{
  "n_layer": 14,
  "d_model": 256,
  "n_experts": 16,
  "experts_per_token": 1,
  "d_expert": 288,
  "d_shared_expert": 0,
  "activation": "swiglu",
  "moe_layers": [0, 1, 2, 3, 4, 5, 6, 7, 8, 9, 10, 11, 12, 13],
  "router_score": "softmax",
  "normalize_top_k": false,
  "routed_scale": 6.05,
  "balance_loss": 0.000112,
  "balance_bias": true,
  "init_std_router": 0.0239,
  "lr_router": 0.000669,
  "vocab_size": 5123,
  "norm": "rmsnorm",
  "norm_eps": 1e-06,
  "tie_embeddings": false,
  "optimizer": "muon_hyperball",
  "lr": 0.00727,
  "beta1": 0.95,
  "batch_tokens": [32768, 65536, 131072],
  "seq_len": 512,
  "train_tokens": 326900000,
  "steps": 5191,
  "dataset": "wikipedia_en"
}
Below are experts of layer 6 (counted from 0) of a mixture-of-experts language model. Rows are named router (the router's row for the expert), gate (a neuron's input weights, with its number), up (a neuron's input weights, with its number), down (a neuron's output weights, with its number) and show model dimensions 128-191. Each number is 128 + 32 x the weight over its row's rms, rounded and kept within 0 to 255.
After each expert's rows: "mostly gets" lists some tokens that are sent to it at least half of the time; "raises" lists some tokens whose logits its average output raises strongly, later layers aside. This comes from a sample of Wikipedia text that the model never trained on.

# expert 0
router [159 130 111 150 118  79  94  77 155 163 139  91 107 105  88 132 189  95 111 109 158 102 128 110  63 106 135  93  80 117 122 163 127  75 104 149 110 173 154 103  98 118 160  74 127 107 144 155 132 132 149 104 126  86 156 128  79 125 139 184 162 147 135 119]
gate3 [200 105  36 171 158 121 144 103 157  96 107  91 161 127 122 158 115 168  96 125 130 213 119 122  61 159 141 135 103 124  71 184  77 138 135 141  44 125 119 145 204  79 160 118  97  78 106  85 113 144 141 128 176 162 128 185 121 147 145 182 135  72 175 147]
up3 [126 157  84 119  97 125 171 123 154 128 104 147  98 134 192  92 135 145 174 120 174  99 116 174  78 137 141 111  76  93 114  90 120 128 126 134 102 180 175 148 158 143 191 129 147  59 109  51 160 183 128 128 124  92 171 136 112 115 149 105 111 192 190 128]
down3 [174 108 131 126 143  85 158 149 160 136 131 110 100 101 124 162 119 130 119 150 108 122 181 127 203 136 111 102 175 120 101 106 111 178 111 131 101 118 105 102 117  96  80 128 128  90 122 126 121 131 107  96  42 165  95 122 166 140 111 123 158 119  68 149]
gate4 [153 132  99 108 108 115 115  79 114 128 182 100 104 135 120 119  72 138 105 155 187 157 150 131 142 129 177 159 122 108 148 183 115 138 103 162 205 136 166 108 159  61 144 154 127  93  91 149 130 109 169 176 168 133 100 102 198 205  72 126 147  72 114  49]
up4 [130 154 110 118  71 137 142 108 116 128 158 148 157 145 139 191 211 127 147  88 133  75 163 100 146  90  94 106 127 152 149 166 124 132 129 168 137  88 176 119  98 122 109 105  96 122 102 138 142 161 141  90  84 141  69  77 140 214 119 125 129 130 151  95]
down4 [ 98  98 138 131 147 176 106 150 105 144 134 110 157 113 160 104 129 146 149  59  89 196 165  33  93 161 147 133 198 163 116 132 129 153  77 115 132 122  99 125 136 107 152 120 139 149 171 142 127 158  87 139 120 143 137 124 129 134 148 114  86  94  68 120]
gate5 [113 131 120 193 191  95 102 112 178 143 108 117 137 138 178 128 141 163  95 118 137 153 147 129 139 150 114  88 136 157 121 115 180 121 141 173  81 100 147 149  61 138 134  84 106  94 137 123  71 105 133 112 118 104 160 131 111 171 150 131  71 149 105 119]
up5 [127 203 103 173 200 168 123 147 119  65  99 100 140 138 129 160 103 108 115 201 103 164 111 106 103 123  99 107 105  81 156  88 226 146  95 176 134 115 117 173 159  97 153  90 115 154 155 147 126 103  71 120 163 142 140  64 163 119 114 124  84 151 149 179]
down5 [149 102 160 110 105 139  68  95 106  93 101 100 153 141 105 155  59 160  86 115  95  96 133 179 114 134 199 128 126 139 158  69  92 136 144 148 136 107 137 132  84  98 117 167 118 182  97 120 168 167 103 123 117 152  95 111 103 128 166 100 181  87 117 205]
gate6 [111 145  89 145 211 155 112 174 147 130  71 136 132 167  85 138 119 114 131 152  96  91 126 166 157 120 181 132 128 137 211 124 109 148  96 149 145 121 236  92  81 170 159 189 138 113 154  99 140 140 164 133  91 121  77 163 123 170  96 191  18 105 153  76]
up6 [ 73  97 137 134 208 122 175 146 168 130  86 123 126 159  70 142 144 152 112  84 101 143 154 145 207 139 107  98 179 139 147 129 107 112 126 152 105 149 138  93  71 159  93 134  96  89 152 151 153 126 113 130 117 110 146 174 140 179 150 115 125 135  77  67]
down6 [152 117 124  90  87 120 159 150 103 153 143  92 125 115 122 112 108 142 131 110 101 125 151 132 120 113 138 165 109 105 114 136 163 162 127 139 124  49 203 127 130 149 117 109  66 128  93 113 137 154 131 128 148 161 109 138 167  84 129 122 149  84 123 112]
gate7 [134 163 114 106 141 179  60 173  66  76  78 104 135  97 159 102 129 153 140  77 148 116 157 105 139  89 116 129 103 152 176 132 166 125 135  99 102  98 111 155 167 165  90  99 158 100 183  82 164 100 124 137 114 166 129 125 145  82 128 100 152  82 181 123]
up7 [ 84 100 147 139 159 116 152 135 173 104 175 200 142 143 152 152 149 147 139 181  95 111  85 154 185 136 116 119 127 118 115 104 113 117 121  89 127 133 125 117 104 128 123 196 111 166  95 143 133 110 108 115 160  82 133 119  73 148 113 148 111 139 106 135]
down7 [ 78 120  52 119 137  82 100 169 122 138 152 111 119 150 137 155 139 168 160 185  81 174 128 118 199 172 141  95 115 138 126 100 135 114 151 105 161 185 112 152 111 160  67 141 124 127 164 167 224 144  76  68 162 167 108 158 165  79 117  86 176 116 118  85]
mostly gets: "==", " that", "===", " which", " who", " =="
raises: "\n", " |", "==", "\n\n", " in", " The"

# expert 11
router [148  92  87 121 163 141 127 190 111 143  98 134  88 208 149  59 154 187  99 172 143 164 126 169 124 155  94 140  85 145 137 141  49 119  99 101 122 111 110 122 158 150 150 134 132 119 131 161 125 115 131  92 143 140 127 198 157 155 112 134  75 150  99 109]
gate69 [125 118 196 135 132 118 156 160 113 151 148 122 126 115  63 137  97 141 130  63 115 146 126 102  82 165 137 121 104 112 185 155 155 213  72  83 122 157 105 173 125  81 122 143  69 160 121 116  73 103 113 105 148 152 156 104 142 126 176 117 110 113 121 138]
up69 [109 145 138 135 141  75 143 167 168 135 102 123  84 158  89 185 110 144  74 150 151 129 122 141  59 133 135  90  83  85 152 116 133 171  93  74 175 166 118  80 109  97 102 133 107 163 120  92 112 130 147 140 141 113  80 172 162 140 125 158 107  97 166 145]
down69 [164 140  74  94  83 141 134 129 102  79 116 139 109 143 154 130 135 136 128 138 170 128 162 110 110 155 117 121 133 194 112 106 121 110 123 140  72 117 119 101 126 139 128  69 100 153 109 148  98 161 164 138 149 115  72 170 150 111 103 126 141 152 160  85]
gate70 [155 147 129 115 138 101 118 107 134 155 136 152 103 119 134  88 185 160  81 110  51 127  72 159 172  95 138  84 141 174 136 126 110 101 119  71  99 165 108 148 137 129 163 111 152 179 126 140 110 188 115 104 142  96 142 147  73 148 114 150 112 132 125  79]
up70 [102 120 100 116 141 117 104 150  87 100  89 133 206 115 112 154 132  92  92 164 191 121 140 143  67 114 138 176 109  73 158 148 116 125 144 122 136  60 179 108 128  92 125 125 114 114 116  88 189  95 164 120 138 133  85 161 146 168  96 140 116  59 100 175]
down70 [232  87 129 208 126 160 156 126 116 125  82 107 175 199  89 160 168 160 171 140 189 110  86  76 177 191  98 139  82  92 110 186 122 135 132 147 105 100 141 129 101 146 121 186 117 126 150 135 113 103 105 127 134 140 139 133 114 166 116 113 176 101 180  93]
gate71 [139 158 196 129 139 152 167  93 128 169 148 137 150 123 160 105 137  97 153 121 171 127 139 179  77 157 145 147 175 101 123  94  86 136 110 117  78 143  63 142 152 116 160 106 156 153 178 189 175 109  77 173 176  61 157  94 162 168 141  67 100 106  63 136]
up71 [155 166 118 158 154  69 106 142 118  70 151 118  89 122  90 177 176 123  95 138  91 110 116 115 155  89 151 116 176 148 106  94 145 102 123 131 159 129 188 119 121 166 104 159  69  99 126 121 120 157 154 105  93 137 159 120  87 156  85 160  56  75 150 140]
down71 [ 92  89 145 165  84 165 237 112 177  94 124 113 161 125 116  91 153 155  71 126 147 124  83 131 170 157 130 157 149 112 154 121  92 146 114 135  90 153 119 108 147 105 136 153  67 106 136 157 132  81 149 124 111 168  94 163 127 148 127 122  84 144 115 115]
gate72 [138 172 100 166 152 141 129 149 107 120 144 113 206  93 128 196 131  99 122 103 148 118 167 132 129 136 100 151 132  91 183 124 128 145 119 100 125 123  97 176 112 160  92 107 148  80 162 129 178 149 139 126  94 204 111 156 188 113 141  76 142 196 150 188]
up72 [103 133 108 142  96 129 131 156 168  65  92 139  65 215 145 142 153  82  63 108  99 129 159 122 132 174 137 178 121  81 156 125 122 118 167  97  95 150 103 163 144 157 130 131 121 119  61  93 126 181  54 102 115 115 135 145 180 121 161  99  88 164 122 108]
down72 [135 112 111 149 204 134 132 129 132 126 149 169 142 126 121 132 144 160 132 121 148 113  84 167 107 195 182 103 205  83 161 143 166 153 166 119 108  98 113 121 152 129 157 157 131 137  93 140 118  96 129 179  86  83 111  76 142 128 168 187 131 107 127 126]
gate73 [125 151 133 105 119 139  96 136 148 131 122 164 118 124 111 156 159 174 104 134 111 134  68 142  72 125 178 134 137  96 125  92 124  66 181  88 156 130 146 168 114 147 150 134 127 132 142 167 155 125  92 147 147 173  85 108  91 108 126 116 134 102 124 133]
up73 [152 162 116 126 133  82  88 121 176 118 165 101  69 131 149 127 108 163 137  81  83 139 105 129 121  80 150 118 148 117 101 107 115  57 139 150 185 131 173 162 133 100 146 126 128 100 137 129 153 120 159 183  94 140 141 121 116 110 107  94 144 141 119 164]
down73 [131 147 140 104 147 141 140 104 158 100 200 102 124 124 197 115 174  91 201 158 144 110  37 130 115  92  87 145 119  98 158  72 141 106 162 149 112 127 150 115 110 107 124  38 159 124  93 128 165 178 111 159 102 133 125 122 117 105 127 104  83 160 102 161]
mostly gets: " pol", " medal", " Pol", " Ser", " Fed", " Swed"
raises: ".", ",", " and", "\n", "s", " ("

# expert 6
router [ 74  75 146 165 145 201 151 184 130 100 123 136 130 163  62 118 109 150 111  91 134 156 147 105 150 104 200 138 112 121 143 118 138 124 115 151 188 149 162  87  91 158 102  97 111 153 132 126 114  90 161 111 151 124 133 138  45 144 154 132 105 134 123  97]
gate3 [111 100 184  66 129 153 171 126 145 201 110 176  84 101 130  75  64 164  97 168  75 130 147 135 139 105 160 166 162 132 131 163 110 165 116  98 161 170 139 144 174 106 139  86 121 119  94 108 111 130 168  56 138 113  58 140 193 165 151 204 123  98 148 101]
up3 [ 20 107 107 154 130 149 154 114 109 161 117 185 100  79 129 125 118 110  60 132 163 109 114 120 111 167 153 158 124 112 215 108 144 151 128 124 143 108 129 174 142  97 109 115 111 104 138 149 126 172 140 153  85 181 116 126 139 141  73 150 103 100 161 104]
down3 [141 122  94 129 136 158 145  99 138 143 115 169 158  96 189 178  71 109  95 148 139 122 110 138 170 133 125 133 112 114 158 112  41 139 147  66 111 163  66 103 135 152 101 112 143  39 169 187 136  83 117 200 148 116 168 189 235  81 148  87 158 138 154  74]
gate4 [147  92 107 127 113 136  57 139  67 147 116 135 119 123 114 132  78 169 182 102 154 203  98 122  52 147 133 115  98 161 136 101 144 169  55 105 125 128 114 137 145 157 165 133 117  83 125 129 127 110 150 127 198 107 108 145 165 114  96  72 149 114 128 126]
up4 [125 118 133 102 106 100  61 142 145 136 132 117  81 145 112 126 136 141  47 111 134 131  86 128 116 159 115 129 128 110 144 126 147 145 192 166  51 102 144 140  78 108 149  98 131 135 123  93  83 131 105 154  96 170  81 148 112 151 117 199 114 119 124 142]
down4 [127 123 140 185 129 135 172 150  89 185  66 106 118 136 105 132 143  98 142 161  60 161 155  69  85 172  77 109 141 135 110 193 183 146 113 148 157 101 161  74 140 105 138 136  65 106 170 197 154 141 118 165 160 162 170 106  68  59 124 122 182 119 113 162]
gate5 [121 158 116 173 168 164 144 140 141 161 152 131  69 165 135 118 169 121 120 132  88 128  87 133  99 154  86 133 138  75 207 142 115  65 106 105 121 124 128 123 116 127 128 104 166 133  75 111 160 128 172 149 103 148 127 110  57 165 166 125 105 124 124  60]
up5 [ 99 107 154 141  82  98 123 138 171 105 199 178  95 119 129 153 141 118 127 143 138  88 177 120 168 105 102 121 184  94  88 126 152  78 168 122 174 100 127 136 136 103 128 111 191 119 165  92  61 140 110 174 164 138 111 139  94 150 153 138 112 137 137 117]
down5 [138 192  91 213 165 182  99 156 137 139 115  79 158 128  62 178  95 116 135 119 110 164 119 157  95 146 138 128 201 118 135 143 162 170 128 112 131  88 113  87 166 139 159  99 116 141 122 143 141 142 121 123  96 189 112 110 148 139 121  48 107 101 154 123]
gate6 [ 66 140  93 138 111  93 164 133 138  95  78 194 132 143 130 186 103  95  94  72 126 146 125 152 119  95  91 144 148 109 135 147  76 114 166  87 184 187 122 114 154 109 173 123 158 108 162 143 133 163 157 121 180 102  97 140 101 105 146 124 131 139 169 134]
up6 [131 121 122  80 148 143 146 206 140 133 101 147 141 157 116 104 110 101  93  57 100  87 127 119 110 144 194 106 125 144  59 154 135  81 130  99 140 139 185 118 167 104 123  91 187 132 152 228 146 108 144 115 144 120 148  54 127 106 150 176 145 206 137 149]
down6 [158 108  85 140 131 103 122 145 139 175 149  86 158  72 207  93 168 167  98 146 162 166 171 107 122 137 110 124 168 126  94 172 119 144 122  72 164 145 166  70 147 134 132 109 151 180 126 116 156 148 106 130 133 112 152 110  84 114 126  87 119 125 154 114]
gate7 [152 168 113 193 105  93 125 121 139 136 125 145 119 138 119 103 114 136 149 109  81 152 129 120 149 110 129 152 122 139 185  46 128 133  82  49 149 162 151 121 140 179 127  92 121 115 212 129 151 176 105 106 153 126 146  87 107 158 138 105  83 122 135 121]
up7 [122 145 105  70 114 135 178 155 155 178 111 151 117 147 157 136 149 124 121 128 151 137 181 191  98 128 110 101 123 160 143 170 151  89 169  72 102  70 111  99  87 132 149  93 133  92  92 129  95 134 153 101  94 164  77 128 157 178 110 148 112 184 183 183]
down7 [163 114 161 122  88 148 115 136 136 114 138 126 125 110 121 120 131 171 171 138 125 154  93 166 111 149  93 100 161 152 139  98  77 115 142 125 145 173  90 126 150 163 157 154 129 170 140 176 173 117 118 164 106 123 150 110 123 177 107 119 121 121 152 133]
mostly gets: " contin", " Ber", " Har", " Bur", "t", " Bin"
raises: "is", ".", "en", "i", "d", " V"

# expert 3
router [ 57 139 133 151 110 168  82 162 108 148 152  69 109 171 147 194 118 196 133 116  76 145 155 107 112 162  90 117 118 151 111  99 112 128 153  77 125 160 131 134 167  66 153 135 151 126 154 124 168 125  93 114 158 138 167 137  95 136 129  82 115  63 113 125]
gate3 [ 95 133 104 153 152 106 177 142 127  61 138 106 145  66 109 176 149  86  94 131 114 117  93 196 131 137 217 130  93  84 142 144 143 101 133 102 131 176  84 139 144 107 127 157 129  90 122 183 157 100 133 153 160 106 131 162 119 105 162  60 133  92 148 143]
up3 [181 149 171  87 190  88 105 132 125 203 112  84 116 105  90 154 117 148 169 120 113 118 206 142 120 159 137 112  91 129 150 163 102 176 122 114  82 144  79  99 154 131 104 128 135 144 131 180 114 152  97 148  92 176 114 162 117  55 107 151 120 141 136  75]
down3 [124 145  92 132 145  54 167 119 134 107 154  68 147 123 157 117 106 110  98 154 132  63 161 108 106 125  66  95 152 176 215 159 171 163 119 146 160 150 192 122 141  91 132 152 126  85 148 131 149  86  72 123 132 174 113 162 158 175 146 122 106 114 134 177]
gate4 [178 143 143 151 110 135 129 101 149 111 128 104  72  76 200 131 143 125 111 127 144 125  98 123 156  66  74 152 117 152 122 148  68 108  73 176 133  78 177 216 109 120 148 143 168 158 192 134 107  92 159 151 194 108 103 104  42 152  68  71 118  72 164 109]
up4 [ 70  71 122 106 126 137  95 132 153 116  89 168 114 162 158 160 152 136 167 115  62  53 139 171 154 149 188  53  92 136 167  93 137 187 174  99  73 180 165  79 133 180 156 129 118 143  93 142 173 145 175 111 144 143 151 162 143 138 148  69 137 171 144 179]
down4 [134  96 105 145  90 101 109 152 104 113 137  62 150  93 132 123 137 190 111 126 159 191  72 143 137 101  94 162 133 114 153 151 191 144 154  98 130 132 123 156  92 147  58 139  67 196 119 148  78 142 117 168  85 106 117  93  71 148 166  82  82 134 129  63]
gate5 [122 139  58  80 140 141 116 121  71  68 132 128 113 159 138 109 100 128  81 148  83 122 108  86 175 116 122 157 167  97  68 121 183 167  85  41 139 140 146 153  68 108  98 165 166 156 109 169 105 126 108 169 142 125 114  77 164 146  92  91 144 115  82 107]
up5 [153 134 139 159 132 101 135 146 131 195  85 130 163  89 175 104 104 158 123 105 120 127 179 114 149 114 104 172 180  32 129 113  91  65  97 199  96  90  40 163 122 124 147 138 146 145 176  93 125 173  90 161 140  73 139 133  98 168 165 110 101 110 118  92]
down5 [115  87 106 129 126 139 126 122 167  73 117  30 127  94 112  60 168 154 134 113 107 175 172 106 134 134 175  72 120 142  99  79 151 182 140 106 196 126  87 102 170 159 101 146 133 137 138 127  81  90 123  93 129 150 122  81 189  97  91 135 203 107 152 165]
gate6 [177 172  71 146 125  98 114 127  98 150 110 153 142 115 139 167 147 137 236 117 121  91  80 131 141 158 145 118 119 129 126 141 159 173  88 131 155  61 140 193 137  85 153 134 124 119  77 168 163 171 192  69 124  95  98 137 134 120 149 148 140 156 114 188]
up6 [116 153 156 163 157 109 143 168  78 112 119 146 159 135 159 179  86 138 143 118 159 108  33  93 136  91 122 130 110  82 130 161  56 121 162 176 157 129 112 213 102  61 159 134 164 178 131 156 141 126 164 143 141 128 106 125 110 165 160 143 113  86 138 124]
down6 [120 128 114 119 123 100 111  98 172 144  78 179 141 195 116 100 111 145 121  95 127 131 118 159  74 107  89 116 123  93  86 151 157 110 156 157 124 140  71  99 155 170 133 113 188 146 136  96 163 147 108  93 175 109 172 107 149 140 135 147 123 126 174 101]
gate7 [137 101 112 103 167 119 127 100 188 131 151 168 141 107  91 114 175 174 140 119 126  94 180  92 122  81 118  70 147 118 139  97  94 119 150 163 147  80 153  95  88 123 183 177 126 115 105 120 182 137  99 107 170 130 114 102 124 102 151  93  52 140 110 126]
up7 [ 94 130  93 145  86 143 143 126 134 103  83 147 133 139 164 173 131 118 192 154 120 144 108 166 104 191 173  84 164  81 170 132 154 125  97 123 137 133 117 170 142 125 160 132  78 118 171 108 146 130 183 132  79 194 155 144 120 152  89 167 142 132 146 173]
down7 [135 121  96 167 166  75 106 159 114 137  93  99 126 122  91 148  99 135  58 134  99  92 157 101 139 122  95 159 117 114 163 102  97 156  81 143 101  93 127  85  96 126 155 122 150 156  83 165 124 105  95  67 105 160 100 143 179  82 117 151  39 137  98 112]
mostly gets: " Born", " Nor", " ±", " Animal", "cean", " Ell"
raises: " and", ".", ",", "\n"

# expert 1
router [ 94 151 131  92  73  44 143 111 107 158 210 147 111 129 143  94 120 126 144 158 136 126  98 146  68 116 157  70 169 152 115 145 103  99 119 170 176 114 194 143  80 154 127 111 155  59 137 168 135 118 161 145 115 141 159 164 159  87 175 144 133 145 142 108]
gate1 [157 140 130 121 202 147 142 100 128  89 160  62 172 126 180 169 145 165 171 146 144 110 114  71 117 164 190 137 158 145 128 131 121 192 152  78 129  87 125 152 129  68 155 103 163  76 121 158  84 123  55 153 158 203 120  91 142 110 118 134 114  87 193 170]
up1 [137 107  98 156 149 155 141 140 133 139 137  89 154 133 148 134 162 111 166 196 125 117 105 151 120 143 128  88 138  85 161 129 160 139 121  84 159 133  68 131 146 127 163  55 108  80 103 192  84 107 114 148 157  83 119  96 160 161 127 177 105  90 151 182]
down1 [ 90 131 152 108 130 171 100 161 158  97 151 162 127 118 154 174 152 180 116 135 101 193  60  89  83 103 120 130 143 155 167 174 130 115 143  55 111 113 113 171  88  79 127 111  91 128 138 164  63  83 143  94 154 203  63 103  86 104 133 120  97 128 133 196]
gate2 [148 140  92 126 154 135 108 105 196 141 110 156  98 179 158 114 102 141 202 148 182 168 133  91 151 160  78 141 131 108 200 159 145 126 112 203 137  97 154  85 141 100  87 129 183 127 120 107  95  72 118 194 168 151 191 136 162 143  78 153  79 109 170 121]
up2 [ 83 124 103  71  66  84 147 187 108 152 108 134 187 133  92 112 122 177  76 155 154 126 171 133 107 115  84 136 159 110 121 137  71 179  93 135 120 140  96 101 103 144 105 134 123 118 152 165 135 146 134  87 148 118 157  87 113  79 101 188 142 133  91 169]
down2 [105  94  99 150 102 113 167 117 127  87  90 132  83  88 132 117 112 129  79  90 160  99 134 200 151 137 171 125 125 149 160 124  70 171 139 127 140 125  60 159  94  63 106  48 139 125 134 141 136 105 182 111  80  97  96 177 114 139 170  84 164 151 152 105]
gate3 [136 177 142 125 171 126 147  90  87 102  94 120  64 117 133  91  92 130 156  88 116 177 142 100 180 144 172  87 108 117 114 136 138 131 164 117  86 149 106 150 128 130 129 103 141  89 148 108 105 173 137 148 145 107  60 156 184 153  99 139 135  69 163 148]
up3 [118 151 153 110 158 110  93 139 132 117 167 124 158 135 104 149 119 155 136 152 153 152 139 129  90 117 122 143 117 147 158 138 134 118 163 143  95 133 194 156  77 123 108 125 114 201  84 147 218 142 124 188 160 105 150 187 129 126 158 107 207 130 119 114]
down3 [119 152 101 115 139 101 130 112 122 146 173 110 131 111 134 117 197 121 129  91 132  73 101 110  87 122  78  96 118 153 101 149 129 148  61 133  97  83 129 149  87 126  95 161 139 140 154 137 190 121 109 234 135 130 172  95 179 126 101 130 130 123 131 162]
gate4 [153 143 124 184 159  59 130 152 109  87 113  72 174 100  57 128  48  51  79 134 129 142  96 125  69 121 111 155 115 114  90 116  74 121 107 160 173 127 137 141 184 117 115 108 162 147 144 114  88 113  98 151  82 143  76 139 133 132  67 104 114 112  56  64]
up4 [137 137 135 113 132 166 151 131 147 111  83 177 158 116 212 106 171 141 178  43 156 151 124 134 205 135 103  97 164 203 100 103 122 109 129  88 147 167 136 136 106 133 162 144 122 125 133 110 136 141  97 106 178 129  93 147 138 117 132  53 105 105 117 129]
down4 [139 106 163  84 156 164 110 156  98 114 136 115 183 126 102 143 108 141 105 106 177  68 124  66 114 117 167 115 212 115 125  88  92 104 160 137  77 116 141 147 134 112 140  97 134 155 171 108 139  89 119 139  98 152 122 180  72 152 160 108 142 180  45 111]
gate5 [119 109 126 167 178 123 108 146 132  93 150 191 157 149 144 150 177 149 129 116 103 137 177 143 186 150  74 182 167  51 122 105 133 124 154 128 116  62 153 147 122 115 152 109 123 164 141 101 132 177 145 133 140 139 207 131 119 164  75 179 173 137 109 134]
up5 [153 185  91  93 148 103 112  64 100  96 167 125 142 143  95 126 108 121 118  84 110 103 141 106 190 139  88 156 117  99 125 196  91 104  79 130 138  88 109 184 182 116 118 142 161 129 112 168 158 103 138 109 142 133 134 107 222 140 141 160 151 128 126  76]
down5 [106 128 121 125 131 164 163 151 160 149 160 133  77 175 128 126 121 173 114 182 167 202  80 185  79  77  80 111 137 159 136 125 162 140 134  92 129 176 120 128 156 147  95 107 119  95  72 150  87  64 216 128 109 128 130 185  51 110  86 171  88 138 108 138]
mostly gets: " with", " by", " from", " for", "\"", " at"
raises: " the", " a", " an"

# expert 4
router [ 66 153 133  98  83 127  99 118 146 113 206  62 140 134 146  96 160 114 114 101  97 160  75 114  94 196 146 158 135 103 148 156 104 123 123 152 105  91  94 138  98 123  70 154 141 126 219  90 116 122 121 134 104 184 161 134 138 164 108  80 116 195 124 123]
gate3 [139 171 138 124 156 102 148 156 143 126 136  98  59 154 123 104 135 114 171 140 138 166  53 129 104 158 156 139 132  92 106 180 110 117 100  73 121 143 150 194  95 140 135 149 175 145  98 116 142  42 125 111 185  99 198 118 169 157 120 109 137 143 101 104]
up3 [100 120 114 175 100  90  64 148 133 121 156 121 129 179  48  67 127 116  48 110 149  52 100 133 146 132 116 130 130 143 199 149 116 108 134 136  69  85 138  97  86 119  88 170 147 176 164 141 153 106 115 118 220 173 119 121 183 126 154 123 116  99 123 116]
down3 [ 50 143  49 103 167 117 119 138 168 130 173 176 111 181 106 156 171 117 143 141 108  56  96 125 165 174 149 180 120 175 139 170 142 108 194 169 138  78 174 144 107 100 107 120  84 194 113 206 127 101 105 171 165 146 122 144 184 156 138  73 101 116  81 132]
gate4 [130 173  97 123 117 131  94 110 162  74 171  71  92  75 130 119 172  81 114 178 136 151 128 120 128 154  67 128 131 139 163  98 178 119 139 151  73 117 138 120 146 105 128 161 154 181 133 144  89 110 106 129 140 142 186  87 143 119 141 127 148 101 125  78]
up4 [112 110 102  97  90  90 125 129  96 190  94 174 165  97 106 130 196 152 178 154 144 123 165 126 151 128 115 133 123 100 189 170 111 111 139  86 118 145 105 150  92 151  99  74 167  67 126 126 138 111 132 116 106  73 111 135  91 101 138  71 136 149 136 180]
down4 [141  78 156 171 116  71 171  95  96 143 130 179 146  97 134 143 131 136 135 121 136 108 181  88 119 100 103 151 119 117 118 132 121 117 152 103 131 138 159  86 153 141 130 184 141 141 185 128 132 124 129 121 107 151  63 124 147 157 174 141 148 150  68  97]
gate5 [ 95 121 141 150  60  78 150 142 158 136 113  71 111 147 125 194  93 112 166 171 133 155 131  60  55 122 179 129 120 123 146 181 174 118 115  33 128  93 121 116  59  88 148  88 130  98  90 102 174  66 135 154 106 142 160 125  83 145 134 112 149 160 174 126]
up5 [ 49  97 162 131 118 119 107 170 193  72 133  70 125 177 188 180 129 103 128 126 145  97  92 130  82 164 125 102 188 158 157 168 163 202 152  62 105 116 121 122 107 125 118 133  98 124 135 133 104  62 100 112 123 118 167 136  89 144 167  86 103 140 165 113]
down5 [ 90 129  99  81 136 128 104 149 170 117 121 123 115 152  99  84 180 122 160  84 113 167 209 119 190  89 113 116 122 172 122 109  55 145 111 185 129  96 205 126 107 108 190 124  79 182 109 133  74 120 184  27 150 137 150 115 106 111 147 186 125 157 103 121]
gate6 [151 146  98  97 116 142 110 129 125 149 129 102 146 104 127 155 156 179 105  87 119 153  93 135 117 108 109 135 106 155 146  83 145 112 118 121 192 156  36 218 121 164 113 149 161 179  95 130 113 130 129  43 134 145 152 115 117 117 139 160  81 119 107 179]
up6 [166  94 120 156 139  98 143 129 126  78  84 154 107  96 132 112 121  96 143 143  79 130 149 181 117 110 108  77 157  95 132 122 147 205 161 146 200 165 157 116 125 150 151  87 107 137 106 121 112  84  97 136  99 103 114 115 139  95 103 165 157 136 182  48]
down6 [109 143 132  91  87 166  86 123 161 117 113 133 125 111  81 151 142 222 157  68  90  44 120 119 109 168 133 109 124 117 138 148  91 119 139 114 110 146  96 135  63 117 157  87 155  71 114 131 149 170 127 122 160 196 167  84 156 119 151 166  94 118  62 139]
gate7 [119 100 101 112 111 191 147 116 158  80 134 125 162 137  54 124 159  92 115 178 142 139 169 159 159 121  52 114  71 112 161  92 103 133 126 144 120 167 157 108 144 125 148 157  75 127 110 147 121 103 109 112 184 175 118 114 114  83  97 124 129 131 160 125]
up7 [149 116  68 107 149 172 160 132 143 101 166 189 147 110  76  92 108 111 104 185  97 134 141  91 208 131  76  24  54  82 144 153 152  93 151 134  45 184 206  75 155  73 145 129  99 189 116 117 138 135 135 117 104 128 118 154 153 130 115 127  97 119 136  95]
down7 [181 132 126 141  89  86 149 206 162 103 106 108 169 104 102 138 154  96 118  84 163 165 126 163 134 128 132 181 152 153 158 107 179 117 147 122 100 133 125 171  59 142 145 140 120 156 175 121 152 121 137  83 187 150  85 155 138 147 168 144  45  92 147 165]
mostly gets: " other", " —;", " Label", " attack", "%;", " Goals"
raises: "\n", " ", " -", " —"